Weights of a small mixture-of-experts language model, trained from scratch on English Wikipedia.
Size: 11 layers, 72.8M parameters.
Experts: 128 experts in each of 10 layers, 64 SwiGLU neurons an expert.
Below are experts of layer 2 (counted from 0) of a mixture-of-experts language model. Rows are named router (the router's row for the expert) and show model dimensions 0-255. Each number is 128 + 24 x the weight over its row's rms, rounded and kept within 0 to 255.
After each expert's rows: "comes before" lists some tokens at least twice as common just after its tokens as in all text; "mostly gets" lists some tokens that are sent to it at least half of the time. This comes from a sample of Wikipedia text that the model never trained on. Tokens count by the router's weight.

# expert 91
router [121 102 181 134  91  71  71  68  97  86 192 162 117 139  99 135 152 135 116  74 141 156 155 132 146 107 180 126 134  95 100 145 158 157 138 138 198 118 105 109  92 119 142 117 141 109 129 116 113 141 122 125  77 127 118 110 136 103 123 144 125 160 117  84 123 118 142 146 144 126 130 158 109 143  94 115  70  81 118 113 118 149 154 145 105 118 131 153 106 149 129 132 122  98 170 126 129 143  93 136  95 134 128 131 129 133 174 137 119 137 116 173 143 129 132 103 122 109 129 146 124 134 172 107 136 184 112 120 148 136 131 139 153 109 140 161 108 113 105 114 156  94 146 147 118 179 135 150 116 137 101  89 159 130  85 144 129 148 148 148 139 107 124 146 139 120  96 151 133  91 122 142 143 161 102 118 123 149 120 123  81 139 142 132 172 134 105 119 129 127 139 117  97 137 123 152 115 165 119 174 125 127 174 137 143 163 100 150  97 132 134 139 102 121  88 121 112  94 126 124 113  91 143 103 132 136 120  89 128 107 110 130 132  70 131 103 122 100 177 145 134 138 145 115 146 126 117 131 176 124 163 136  93 135  96 145]
comes before: " in", " of", ".", " to", ",", " for"
mostly gets: " film", " years", " used", " released", " series", " them"

# expert 104
router [107  78 147  95  80  86  78  52  95 120 187 134 112 130  76 131 109 144 100 122 127 112 108 131 155 114 152 116 122  83 128 135 132 151 114 116 155 105 126 136  95 119 101 152 163 150 100  64 106 129 150 149  86 147 131 107 115 117 106 140 115 129 140 110 109 136 156 166 132 138 115 110 108 174  73 107 104 145 145  96 131  90 123 121 132 160 125 147 135 116 110 113 142  76 129 163 127 160 121 136 103 138 122 122 126 142 156 126 122 144 118 131 139 122 147 123 153 109 143 161 140 141 116 104 136 163 130 122 169 104 130 142 200 158 136 143 160 113 141 109 146 105 148 134 161 139 163 125 105 139 128 105 143 161 106 142 137 125 130 140 153 119 107 121 110 133 108 159 129 124 151 151 131 185 143 128 173 109 137  96 110  92 142 119 130 126 149 172 146 128 147 130  92 138 139 129 120 133 111 162 127 112 159 128 174 129 122 173 114 155 132 154 104 135 115 129 151  81 132 114 119  84 167 149 128 127 137 116 142 127 113 128 124  83 128  92  87  81 190 152  94 119 160 106 141 117 118 145 155 110 121 132 123 178  91 148]
comes before: " the", " a", " be", " been", " not", " have"
mostly gets: " to", " from", " also", " had", " has", " not"

# expert 11
router [108 109 178 102  86  85  82  85 105  86 139 170 140 128 115 152 159 148 116 126 142 149 121 155 139  96 144 130 115 104 130 137 152 103 108 124 163  57 140  97 108  76 119 146 141 163 141  83 128  77 101 148  92 132 141 156 139  92 133 106 108 121 120  96 111 140 158 124 143 149 166 137 105 114  78 126 117 120 122 106  89 111 120 135 141 151  89 121 146 114 127 110 128 108 166 127 137 117 118 161  86 134 132 165 107 144 154  98 121 145 106 128 153 145 146 143  91  94 135 135 136 141 137 112 142 159 163 108 158 145 115 112 132 136 117 132 143 139  68 116 173 116 153 114 131 163 100 137  97 152 128  53 161 112 110 114 125 138 152 119 167 117 136 136 116 173 122 116 131 135 110 124  84 157 121 142 121 101 143  93  88 132 127 125 145 142 139 133 152 125 127 120  90 135 125 154 127 157 128 175 164 132 133 111 151 148 149 141 110 133 130 175 100 110  95 145 102 106 125 128 132  93 108 124 131 156  97  64 111 122 132 152 130 104 124  89 126 103 122 111 115 120 111 135 146  70 128 155 137  66 133 139 124 154 119 156]
comes before: ",", ".", " and", " in", " (", " of"
mostly gets: " April", " March", " November", " June", " October", " September"

# expert 117
router [108 105 158 102  78 120  80  62 102  75 161 118 117 141  77 147 135 126  71  95 168 140 103 157 142  98 117 110 123  81  91 141 157 106  72 133 145 102 121 116 107 139 150 117 135 116 142 122  91 156 132 132  97 118 120 135 122 125 121 136 103 127 117 149 128 125 163 135 135 153 151 114 128 133  83 107 113 107 123  80 137 112 125 124 137 131 103 146 155 126 157 120 129  44 139 130 122 125 122 108  78  99 148 120 109 143 120  99 137 125  86 163 127 122 180 142 143 118 133 101 120 107 132 103 135 106 118 144 157 156  80 140 113 138 124 159  90 109  97 129 153  64 190 128 110 144 137 148 147 147 120 107 165 124 103 102 118 128 104 136 107 117  91 137 127 138 134 134 122 148 158 142 139 153 168 129  92 120 148 101  76  86 133 166 101 146 117 151 124 116  94 131 106 146 121 133 123 169 126 163 144 134 162 124 146 120  97 170 106 101 113 150  86  97 123 123 131  91  88 121 111  92 135 127 123 103 112 115 140 128 130 153 165 104 154 100 136  95 129 106 112 129 106 127 127 104 122 157 143 145 154 160 138 145 118 143]
comes before: "ing", "ed", "er", "ers", "s", "ment"
mostly gets: "az", " manag", "ream", " Open", " chang", "unn"

# expert 24
router [ 80  91 168 106 109 104  71  91  97  96 146 172 151 142 113 120 140 109 117 115 145 107 123 112 158  87 154 133 128  90  99 160 153 123 151 100 145 103 113 115  91  95 140 107 149 135 149  74 105 102 132 134 125 121 184 121 131 105 129 146 109 131 137  85 140 133 138  99 120 141 124 145 115 115 103 137 130 115 123 126 130 127 158 135 106 143 135 152 152 108 117 124 146  89 154 136 149 146 112 168  98 136 158 148 129 133 114 123 141 155 138 129 176 145 142 146 118 133 142 156 157 114 126  84 166 132 128 120 135 144 118 136 157 129 104 141 130  92 133 129 171  95 133 129 141 149 135 129 110 148 122  59 166 146 154  91 129 124 132 141 122  94 159 114 133 136 104 112 102 172 133 130 105 166 109 166 135 127 154 123  63 149 123 120 108 113 139 128 147 150 174 126  92 139 126 173 151 184 118 156 151  96 153 105 155 123 162 135 130 115 165 177 107 129 102 109 108  98 140 124 167 104  76 109 144 119 115 119 105  98 156 139 175  90 113  71 138  93 105 171 139 133 109  98 119 121 133 138 171 113 112 149  80 138 127 147]
comes before: " |", ",", ".", ")", "–", " ("
mostly gets: " 2015", " 2009", " 2013", " 2020", " 2018", " 2012"

# expert 111
router [104  95 177 135  95  76  77  65 115  79 202 168 149 141 119 152 146 140  71  70 163 121 129 128 158 114 154 143 150  70 114 143 146 123 122 128 167  98 141 115 115 135 104  93 146 109 146  99 102 119 133  96  99 123 124 137 137  82 102 124 106 163 122  98 130 128 147 138 133 134 134 152 109 112  93 135 116  90 108 122 129 167 120 116 110 113 118 170 119 147 100 123 118  99 160 164 158 130 102 140  99 153 154 138 137 139 158 138 142 124 121 147 143 134 143 138 125  84 150 134 145 130 147 118 150 180 129 104 110 142 136 130 149 118 143 171 130 111 132 153 175 100 139 157 112 166 131 146 114 134  79  81 158 126  91  99 114 117 144 151 135 123 130 131 148 102 109 136 134 106 155 137 149 151 122 123 165 114  98  99  82 152  87 133 137 139 119 134 162 131 103 123  95 149 136 132 116 162 120 138 152 102 161  99 176 171 134 128 137 123 145 163 110 113  95 126 123 111 113 135 117  74 115 104 146 150 122 104 119 120 140 116 128  94 103  98 143  80 151 151  98 128 122 111 137 105 109 118 172 132 141 136 101 146 109 147]
comes before: ",", " in", ".", " by", " of", " to"
mostly gets: " film", " years", " released", " won", " 2015", " season"

# expert 100
router [ 94 104 188 112  82  86  95  88 116 109 124 188 159 117 130 151 133 162 100 113 147 129 135 121 145  89 137 128 119  96 120 169 103 115 133 125 118 124 123 118  97 100 106 103 137 130 152 100 112 105 152 120  90  99 148 113 137 113 106 148 136 137 168  76 109 114 179 125 120 134 160 147 137 121 108 143 147  97 124 135 158 116 119 134  91 131 140 165 133 166 112 144 159  77 139 142 168 133 109 136  77 153 154 120 102  96 153 119 116 146  98 131 165 156 168 126 156 129 148 123 119 142 104  85 161 173 169 155 136 112 126 135 159 127 132 139 127  96 137 162 142 108 141 131 135 145 129 138 110 133  96 116 125 140  76  90 134 110 133 143 137 113 142 158 121 104 111 119 139 142 128 144 104 141 134 149 149 144 120 127 101 150 109 149 135 137 137 165 145 105 152 123 113 147 128 132 100 187 147 135 168  88 140 102 169 145 130 162 115 128 121 190  94 112 116 131 133 131 149 132 144 124  97 117 163 121  97 120 121 125 123 137 144 111 116  85 175  80 156 167 102 152 126 123 109 114 170 107 129 114 170 169 104 171  95 182]
comes before: " |", ",", ")", "–", ".", "),"
mostly gets: "15", "18", "25", "12", "10", "16"

# expert 92
router [112  96 167  70  99  78  88  78  99  85 136 164 152 120 124 147 164 168  92  88 127 148 124 133 123 110 146 128 114 137  96 121 122 127 126 114 159  97 158 127 119  85 113 143 153 119 113 104 115 126  97 110  91 107 123 131 153 107 105 112 150 128 149  86 122 127 164 127 131 155 147 144  95  91  79 114  91  70 134 120 107  85 155 145 112 150  88 150  88 146 135 131 104  91 149 123 128 135 114  98  75 124 138 138 107 171 136 125 146 156 108 110 128 106 155 105  97 109 108 129 131 132 158 130 116 161  96 143 156 139 112 129 142 134 109 149 116  95  88 110 143 106 175 127 138 167 158 166 108 130 115  68 155 123  60 121 136 161 140 138 110 119 143 137 113 173 138 136 118 155 124 135 139 140 130 132 129 117 130 117  99  98 128 141 155 144 123 149 140 147 127 127  93 134 160 147 131 178 130 163 130 133 164 137 149 172 120 138 120 118 136 137  91 116  82  93 119 120 133 102 168  88 125 129 145 123 126  94 118 104 124 120 110 107 130  85 147  96 141 125 135 106 146 104 139  85 114 161 139 109 151 140  96 127 131 180]
comes before: " of", ",", ".", " and", " in", " for"
mostly gets: "ation", "ency", "ement", "ction", "ption", "ence"

# expert 105
router [112  97 195  73 111 102 111  68 128 103 140 175 113 129  84 119 151 139 112  90 149 172  93 172 163 125 145  77 136 116 134 141 107 125  93 138 153 127 156 106  98 103 146 161 138 155 152 138  80  80  96 141 111 158 136 131 153  90 116 135 119 123 119 108 134 127 138 142 141 100 141 131 134 100 117 118  85 135 137 114 127 149 155 123 106 119 139 141 104 140 116 121 119 136 166 116 153 147 105 175  83 133 136 143 136 144 135 133 122 166 119 137 166 135 149 155 147 105 152 157 131 118 134 126 122 140 173 118 143  93 174 130 124 116  94 164  89  93  75 111 143  89 137 105 137 159 172 143 102 131 110  83 135 131 114 128 133 153 134 136 158 161  94 105 128 119 115 138 151 137  99 152 151 148 115 166 138 147 136  86 112 132 100 116 138 132 116 130 152 165 127 121 154 100 166 135  82 170 147 156 163 120 136 124 124 136  89 177 138 130 100 134 112 113  85 129 139 105 133 113  88 112 126 108 133  89 126  59 136 118 130 171 150 101 150 104 150 119 145 124  98 155 126 128 171 131 128 125 146 128 132 149 102 156 136 131]
comes before: ",", ".", " of", " and", " in", " were"
mostly gets: "s", "es", "ers", "S", "as", "os"

# expert 16
router [ 75  97 139 107 100 118  78  76  86  89 140 184 124 142 100 157 147 142  70 144 138 123 117 107 124 122  95 135 122 138 109 140 131 156  89 122 127  94 133 125 107 114  92 100 118 129 131 100 101 112 135 141 123 109 110 111 168 103 112 157 108 112 154 117 107 169 112 118 140 129 139 144 142 134 140 122  90 102 125 127 119 141 145 135  98 120 174 151 113 147 156 148 106  66 143 134 132 106  88 123  85 135 179 125 134  98  97  99  96 144 113 108 117 138 157 100 120 122 148 127  86 132  96 128 143 139  98 148  84 122 157 144 142 115 135 168 127  99  65 126 182  96 144  95 145 131 146 108 109 111 120 100 147 148 117 117 131 141 107 113 119 134 121 149 131 160 141 128  88 102  98 123 160 126 140 151 146 134 167 117 110 116 133  96 119 107 143 123 124 120 145 122  83 104 121 175 124 151 124 151 153 138 142 117 138 136 133 153 129 108 147 152  94  55  93 150 118  91 143 108 172 121  99 117 115  81 125 138 113  97  85 128 157  92 112  84 113  86 162 132 137 145 100 125 148  93 128 155 120 123 131 100 107 173 110 124]
comes before: "\n", " ", " 0", " 1", " 2", " 3"
mostly gets: " |", " —;", ";", "|---|---|---|---|---|", "emorial", " Mid"

# expert 41
router [110 105 164  76  70  87  87  37  98 107 155 150 111 119  97  98 112 169 102 108 119 119 125 134 140  98 149 123 133  77 127 146 125 139 147 109 128 115  99 149 109 136 172 113 159 162 114 105 103 102 122 131 119 129 153 127 171  94 127 116 114 102 143  97 114 158 157 125 108 177 145 153 127 107 122 142 136 149 108  94 125 107 147 156 118 172  79 171 129 139 142 106  94 106 119 141 142 156 132 126 115 106 134 101 128 144 136 105 124 124 135 135 141 112 163 107 139 138 166 165 125 117 140  77 146 158 122 125 142 134 114  92 161 134 105 130 125  78 137 144 124 100 156 126 145 135 149 109 131 164 132  80 140 142  84 139 109 110 138 149 128 109  97 111 128 148 110 131 117 118 126 120 137 110 145 119 150 109 133  79 113 107 133 116 120  99 154 135 149 157 128 117 108 160 134 132 143 154 112 130 136 114 132  81 166 125 109 205 113 145 120 151 110 125 121 135 142 130 158  95 114  99 162 144  96 129 114 113 123 129 103 117 137  80 147 108 133  68 197 136 105 129 138 106 112  98  87 121 149 119  97 137  97 160  92 119]
comes before: " the", " a", " his", " its", " an", " their"
mostly gets: " to", " of", " with", " in", " by", " for"

# expert 32
router [112  72 173  94  86 107 105  89  92  59 171 157 164 104  84 144 109 113 100  99 116 124 112 142 130 119 132 111 124 124  84 134 127 148 104 109 162  90 157 111 101 127 174 126 164 154 127  95 110 144 154 156 117 131 121 109 170 105 128 134 107 134 114 117 113 113 152 156 132 153 167 116 120 118  83 104  99  96 150  52 147 100 132 151 130 128 129 165 145 108 154 139 138  69 138  92 128 152 132 114  90 116 134 105 110 118 117 110  96 118 119 150 147 132 129  97 131 125 129 111 132 132 160 135 127 123  91 146 157 141 102 154 145 132 123 153 107 117 105 132 150  75 137 171 122 141 155 163 122 145 117 102 145 113  79 111  98 165 122 135 143 121 129 130 127 128 115 135 113 104 134 152 123 148 116 138 124 104 148 103 101 104 153 140  92 158 106 169 132 130 155 122  93 174  94 124 128 154 115 142 129  98 156 121 152 145 153 152  93 122  88 147  53 100  86 132 125 105 130 129 115  79 129 100 146 105 117 112 130 118 110 142 140  70 136  88 148  92 137 128 145 156 130 135 146 119 144 143 150 125 107 142 106 136 124 140]
comes before: "ing", "ed", "s", "es", "er", "ion"
mostly gets: "ett", " list", " support", " act", " compet", " result"

# expert 101
router [ 89 131 162 107  68 104  99  74  68  63 162 135 104 112 113 150 161 164 126 115 160 156 107 107 136 111 146 133 119 130  85 156 120 127 169 102 147 121 120 119  90 117 112 108 136 137 139 127 122 142 119 121 101 152 105 110 124 122 142 112 118 118 135  90  81 116 120 129 141 164 122 132 129 152  77 144  53  87 120 112 117 128 132 139 113 131 142 192 139 131  94 135 116  86 183  99 143 130 109 145  85 110 126  95  88 121 147 107 156 131 121 164 119 153 132  86 137 162 165 162 116 145 124 116 131 146 116 165 141 123 122 120 124 118 138 174 114  95  97  85 133  72 154 110 144 153 141 124 111 146 110 112 149 131  89 134 115 115 103 136 119  91 130 116  99 132 101 158  79 123 129 126 124 166  90 140 121  93 139 121  80 128 133 150 156  85 147 139 133 115 104 136 127 145 102 114 112 164 119 126 135 139 167 117 146 128 130 152 131  89 119 154 115 109 130 122 131 117 121  97 116  88 166 136 133 103 116 101 144 134 120 135 141  95 124  78 121 100 138  91 106 118 142 117 114 111 163 155 156 155 143 132  81 132 138 149]
comes before: "s", "ed", " of", "ing", " in", " to"
mostly gets: "ism", " comm", "erm", " support", " program", " station"

# expert 35
router [100 108 162 144  69  88  80  42  82 103 138 134 102 123 140 116 120 171 115 126 122 130 101 118 121  85 178 112 149 101 114 134 109 110 123 101 164 107 132 150  78 107 131  99 153 139 161 143 144 102 117 150  93 120 155 112 163 104 104 110 122 143 119 110 116 156 135 117 110 149 104 138 102  79  99 129  94  96 100 102 157 113 141 162  85 100 101 113 144 122 177 109  89 122 137 117 147 112 133 134  99 121 119 131 131 144 110  88 121 148 112 100 115  88 150 135 131 177 133 146 108 112 133 119 131 148 148 109 120 161 110 100 153 134 144 161  98  85 114 155 132 110 137 127 151 145 164 101 105 126 121 105 100 135  77  97 132 142 130 135 113 143 123 178 129 116 129 133 137 130 141 115 123 137 111 131 171 125 146 117 109 123 138 100 128 101 149  81 120 146 145 113 116 108 156 149 139 182 144 128 116 118 128  84 170 115  99 141 110 118 143 160 106 127  84 163 151 149 133 108 113 115 150 138 106 108 110  89 143 128 129 113 155  79 120  90 154 105 190 100 124 107 124 115 120  96 151 112 147  89 102 155 131 133 113 156]
comes before: " the", " a", " his", " an", " well", " 18"
mostly gets: " of", " in", " as", " In", "In", " de"

# expert 125
router [ 95  90 148  72  69 117  73 104 117  88 172 138 126 139 108 128 137 195 113 120 136 125 109 103 122 108 137 133 125 128  85 110 149 127 111 103 137 134 122 116 120 110 147 146 148 121 138 118 108 123 125 164  97  96 123 124 163 117 132 143  95 162 122 128  83 117 164 110 163 178 149 182 129 128  84 114 106 109 117 116 160 112 137 150 153  93 110 185 122 139 124 117 139 144 140 125 172 157 102 185  78 127 145 109 107 154 158 115 162 167 136 144 122 103 145 141 134 126 144 154 133  98 124 132 148 132 104 116 124  78 121 114 156 102 115 138 130 111 110 146 124 104 160 104 184 160  96 110 128 154 143 110 175 139 116 131 135 139 112 134 162 150 155 151  93 104  75 135 117 133 137 136 139 159 153 143 112 132 111 155  81 130 126  99 116 170 113 164 135 116 147 125  98 140 119 146 114 157 127 146 149 123 147 113 164 144 154 167 153  95 155 115 126  93 116 113 107 135 108 135 130 107 138 136 118 109 110 102 141 133 169 160 144  95 173  88 130  91 152 124  97 116 113 109 122 137 122 148 167  91 118 132 114 160 148 172]
comes before: "\n", " The", " |", " In", " He", " It"
mostly gets: "==", ".", ")", " =", "===", "'"

# expert 23
router [ 96 129 223 125  60 148  88 101  81  79 148 168 122 129 139 133 126 149 102 130 140 116 102 122 132  91 132  98 118  78 112 192 123  92 104 157 134 117 137 118 131 114 119 162 145 141 143  92  94 161 109 136 106 104 134 125 154  98 101 138 112 158 141  68  83 129 159 140 135 163 124 144 141 144 106 143 112 101  87 115 126 124 136 108  82 132 132 172 132 125 165  90 111  89 135 108 173 145 103 114 106 112 149 143  89 151 178 117 135 125 101 131 134 133 146 141 121 135 151 103 100 154 146 111 171 116 141 137 151 100 104 118 138 110 117 160  99 121 111 107 169 120 139 137 148 156 163 100 119 115 122  75 150 143  92 100 126 167 122 121 138 116 101 136 109 152  95 138 102 121 126 129 165 135 115 132 160 136 140 114  80 122 133 149 117 122 116 144 159 140 158  86 133 127 146  96 139 166 128 160 120 125 139 128 167 141 124 135 113 118 112 167  84 133  95 125 112 124 149 134 139 138 172 127 151 125 142 119  93 142 139 156 151  94 145 134 134  98 163 134 128 148 137 111 122  81 110 116 143  96 158 156 118 150 126 121]
comes before: " |", ".", "–", ",", ")", ";"
mostly gets: "3", " 0", " 1", "2", " 2", " 8"

# expert 93
router [ 98  84 182  81 105  83  77  53  81  98 146 142 141 157 117 105 178 132 104 125 125 132 113 146 143 145 131 103 142 110 101 153 128 137  90 120 161  99 138 122 138 129 150 128 168 163 163 123 115 142 155 131 116 141  96 122 135  90 111 134 103 170 121  98 127 150 124 139 113 163 154 117 113 121 117 145 129 101 101 114 121 105 133 136  95 132 137 174 118 146 137 127 149  92 148  83 112 127  98 160 114 135 151 119 156 168 169 138 110 152 110 182 139 109 151 107 141 137 105 153 130 119 100 107 155 116 136 139 138 120  90 144 164 116 131 135 143  88 143 104 128 115 125 112 125 161 141 123 154 113 121 116 152 162  78 105 158 118 167 102 112  99 134 142 120 134  93 137  90 131 142 143 110 146 116 151  99  97 148 112  93 123 127 133 170 132 146 123 142 137  97 110 151 115 153 126 121 156 168 143 134 123 162 153 173 128 128 154  96  94 107 176  81 130 103 138 109 107 118 131 101 115 111 103 124 119 130 111  99 133 144 149 107  67 138  82 156  98 156 153  98 122 123  97 172 112 128 113 155 110 165 134 127 146  84 153]
comes before: " the", " and", " he", " a", " which", " but"
mostly gets: ",", " and", " which", " or", "),", " –"

# expert 3
router [ 88 123 166 112  73  82 101  80 104  79 179 150 121 135 127 145 156 128 108  80 138 148 146 111 147 112 150 135 115 112  99 152 134 129 160 126 167  95 151 128 122 115 123 135 126  99 152 106 101 131 136 136  74 102 142 127 123 100 149 136 160 153 149  76  93 135 149 147 156 144 149 163 127 109  76 135  74  92 138 129  90 118 142 114 102 133 145 151 145 160 119 124 102 101 177 106 134 127 115 113 104 129 138 121 113 154 159 120 123 145 108 114 134 102 138  85 134 105 129 168 122 108 141 115 144 161 125 119 148 129 110 123 151 125 142 180 129  80 100 143 158  78 167 155 124 145 123 145  82 137 123  79 161 130  84 123 113 168 114 158 124 113 135 127 131 137 143 118  89 100 140 113 136 161 112 108 117 112 129  99  90 109 144 146 187 132 110 144 151 101 129 131  94 132 108 133 147 166 153 169 124 127 172 136 179 152 139 142 149 148 163 145  91 101 103 122 112 119 130 111 136  87 113 123 156 127 121 105 139 110 102 121 138 107 115  64 136  93 137 142 150 112 129 101 134 118 123 168 152 121 152 145 112 126 125 167]
comes before: " of", ",", ".", "s", " in", " and"
mostly gets: " film", " University", " School", " team", " album", " school"

# expert 86
router [101 120 177 116  81 128 103  81 113  80 189 152 143  96 126 128 157 152 124  87 134 112  77 128 119 135 133 114  97  91  93 148 131 112 119 112 150 116 126 146 104 131 125 156 116 113 134  89 136 110 142 152 114 115 137  99 159 116 146  97 101 101 133 117 120 151 108 120 140 165 132 135 114 123 135 103 136 132  95 134 139  79 138 193  99 141 143 168 109 114 140 109 128  69 124 129 165 138 144 147  76 148 150 101 133 130 167 128 124 122 116 138 145 132 150 148 165 143 139 119 160 104 136 115 160 133 163 163 145 107 119 114 174 119  93 155 142 120 119 100 150 109 168 154 120 131 114 132 149 144  97  88 187 122 111 129 107 143 144 143 163 150 127 114 140  73 125 166 121 146 138 152 109 153 125 125 120 124 125 146 125 129 127 150 134  88 118 153 131 111 140 103 131 125 120 141 113 178 132 154 115 154 114 141 160 117 132 148 108 122 127 150 115  99 113 127  97 117 100 133 117 120 155  97 117  97 115  79 113 170 133 190 130  95 136  70 145  93 129 135 101  79 120  77 129 117 124 147 165 103 152 108  73 137 114 179]
comes before: "\n", " |", " -", " —;", " –", " is"
mostly gets: ")", ";", "),", "=", "og", ")."

# expert 98
router [107 103 218  99  67 123  76 107  65  75 164 143 122 142 117 136 132 175 132 130 143 130  90 130 123 100 160 126 104 107 137 155 121 147 108 145 147 105 122 129 120 150 136 159 166 137 130 103  82 148  93 124  98 124 141 149 155 103 134 147  90 153 137  89 106 126 145 132 115 158 133 155 125 121 117 138  98  67 104 112 146  97 122 122  92 104 116 160 144 120 166  86 131 125 127  88 174 125 101 129 115 122 157 113  98 127 165 133 110 141  85 151 145 116 121 120 118 121 150 141 135 147 146  96 139 122 121 133 121 110 107 121 158 146 132 139  91 151 115 119 156 100 122 141 161 130 168 122  83 127 112 121 180 148 109  76 132 142 133 101 133 112 127 123 103 121 108 152  89 148 133 144 148 141 121 115 142 125 114 102  97 139 138 143 134 139 130 118 136 130 110 109 129 127 117 111 141 212 112 161 145 136 139 141 138 134 136 144 136 110 124 135  85 112  66 113 124  73 106 114 107 111 143 146 140 114 143 109 103 103 158 144 133  82 147 102 142 121 176 107 116 150 130 126 130 122 105 113 164 103 152 148 114 188 122 160]
comes before: " |", "1", "2", "0", "3", "6"
mostly gets: "–", " 8", " 9", " 19", " 18", " 10"

# expert 60
router [101 130 202 114  72  91  99  70  96  76 159 136 123 127  76 113 153 161 117  86 123 113 102 156 126 118 109 138 100 105  75 154 120 122 118 111 134 124 108 150 110 136 150 139 169 173 104 104 111 103 162  95  82 132 131 131 156 127 133 132 120 113 149  85 118 108 148 159  84 137  95 181 116 108  88 140 113  86 110 137 139 122 111 142 131 128 130 170 135 152 165 126 106  74 128 116 165 150 119 165 117 106 101 121 151 121 164 118 118 130 103 188 143 144 126 148 134 114 149 145 110 137 124 118 133 155 145 126 137 104 135 122 158 132  97 155 106 147  97 138 141  97 158  95 133 117 119 147 148 146 118 130 180 136  87 139 101 103 114 151 158  99 113 108 131 163 115 137  92 104 118 110 112 146 138 136 117  91 139 112 127 128 129 120 119 125 149 124 166 147 126 112  70  98 114 118 161 178 135 159 122 119 154 115 151 158 113 172 122 137 110 165 155  94 121 142 155 123 138 140 108 138 140 134 122 140 112 106 102 143 140 103 145  80 151 114 128  74 136 112 134 146 117 110 144 122 103 150 145 141 131 110  83 168 111 141]
comes before: " the", " a", " by", " his", " its", " an"
mostly gets: " at", " on", " with", " over", " under", " On"

# expert 45
router [ 92 111 232 113  49 161  84  99  79  78 143 162 125 127 124 122 129 156 100 136 151 120  91 114 118  74 134  91 118  84 106 171 114 105 114 152 136 112 135 112 123 126 124 171 145 137 137 124  93 167 106 134 116 111 138 129 144  91 123 127 123 144 130  68 106 140 163 135 124 170 121 141 150 133 109 146 105  96  89 108 122 119 126 108 105 126 118 179 138 133 155  94 125  92 138 100 163 146 104 122 112 122 146 132  99 137 167 118 127 130  91 126 127 137 126 141 115 117 161 124 111 156 128 107 173 133 116 135 149 100  93 141 142 120 111 171  85 142 112 110 160 118 151 150 133 136 170  96  97 122 105  83 156 134  94 108 120 158 112 123 119 120 100 122 114 142  75 158  73 126 131 127 168 138 107 149 152 121 142 111  67 135 135 155 131 105 133 135 149 159 130 105 123 131 133  92 137 168 118 150 116 122 130 115 164 121 117 119 111 115 126 153  80 133  89 129 119 114 136 131 118 133 155 131 162 122 141 112  90 135 146 139 126  98 160 131 144 113 170 126 125 146 151 118 127 102 123 121 131 109 163 154  95 148 131 130]
comes before: " |", ".", "–", ",", ";", ")"
mostly gets: " 0", " 1", " 2", " 8", " 5", " 9"

# expert 40
router [ 79  92 180  61  97  66  93  22  93 110 170 152 108 143 109  85 135 130  85 136 140 126 112 129 164 114 134 126 128  96 135 147 121 119  93 100 164  97 135 139 112 141 148 121 158 155 129  76 107 107 134 124 107 116 132 131 138  84 142 140 113 127 150 102 121 151 158 128  96 158 145 142 112 122 132 128 126 121 137  85 143 126 140 136  87 136 112 168 122 137 160 102  99  71 131 142 139 148 117 117 112 111 141 117 139 136 165 100 138 137 142 137 155 121 143 146 130 124 151 144 120 120 114 106 165 158 151 107 123 121 114 119 189 148 136 148 145  93 140 129 117 122 179 111 128 142 133 138 129 139 123  97 131 153  78 115 163  97 172 128 137  98 132 133 121 146  81 146 111 106 127 131 137 120 137 116 140  92 125 104 108  86 130 113 124 112 144 127 140 170 125 131 157 136 124 143 152 162 124 167 115  93 154 106 174 126 120 182  93 145 126 151 131 112 121 137 149 131 137  98 106 111 139 140 108 137 103 110 116 114 128 128 107  73 133  83 118 100 169 154  87 114 125 111 123 104  95 111 163 143 105 120 110 139 107 147]
comes before: " the", " a", " his", " its", " an", " he"
mostly gets: " to", " and", " with", " for", " by", " from"

# expert 78
router [109  96 188  74 111 103 111  64 121  92 139 173 122 131  78 113 167 156 114  91 137 169  99 173 167 116 134  70 129 108 139 155 110 128  98 138 158 115 162 119  91  98 141 150 125 168 164 140  85  89 106 163 114 147 136 133 159  92 114 130 110 135 115 107 141 116 132 122 142  81 137 138 134 115 124 115  75 131 144 109 135 138 156 118  94 116 143 138 117 143 127 116 135 136 166 116 149 148  99 177  84 127 130 141 143 154 130 136 119 159 117 120 174 128 155 132 144 107 158 159 144 121 138 128 126 154 168  95 141  98 171 134 140 119 100 154 100  92  91 114 130  91 133 125 135 152 170 128 103 132 105  87 137 141 127 123 135 167 138 118 161 170  99 108 123 126 112 137 129 130 106 146 151 152 112 166 153 131 117  99 120 148  98 135 149 134 118 133 155 139 119 131 141  96 165 133  85 158 141 163 154 126 140 104 117 143  91 168 155 136  94 153 124 102  81 126 147 108 146 115  80 108 127 126 137 104 137  69 133 126 132 154 131  97 150 100 159 115 147 119 125 159 114 141 174 128 138 117 149 139 137 141 112 154 143 124]
comes before: ",", ".", " of", " and", " in", " were"
mostly gets: "s", "es", "ers", "as", "os", "ies"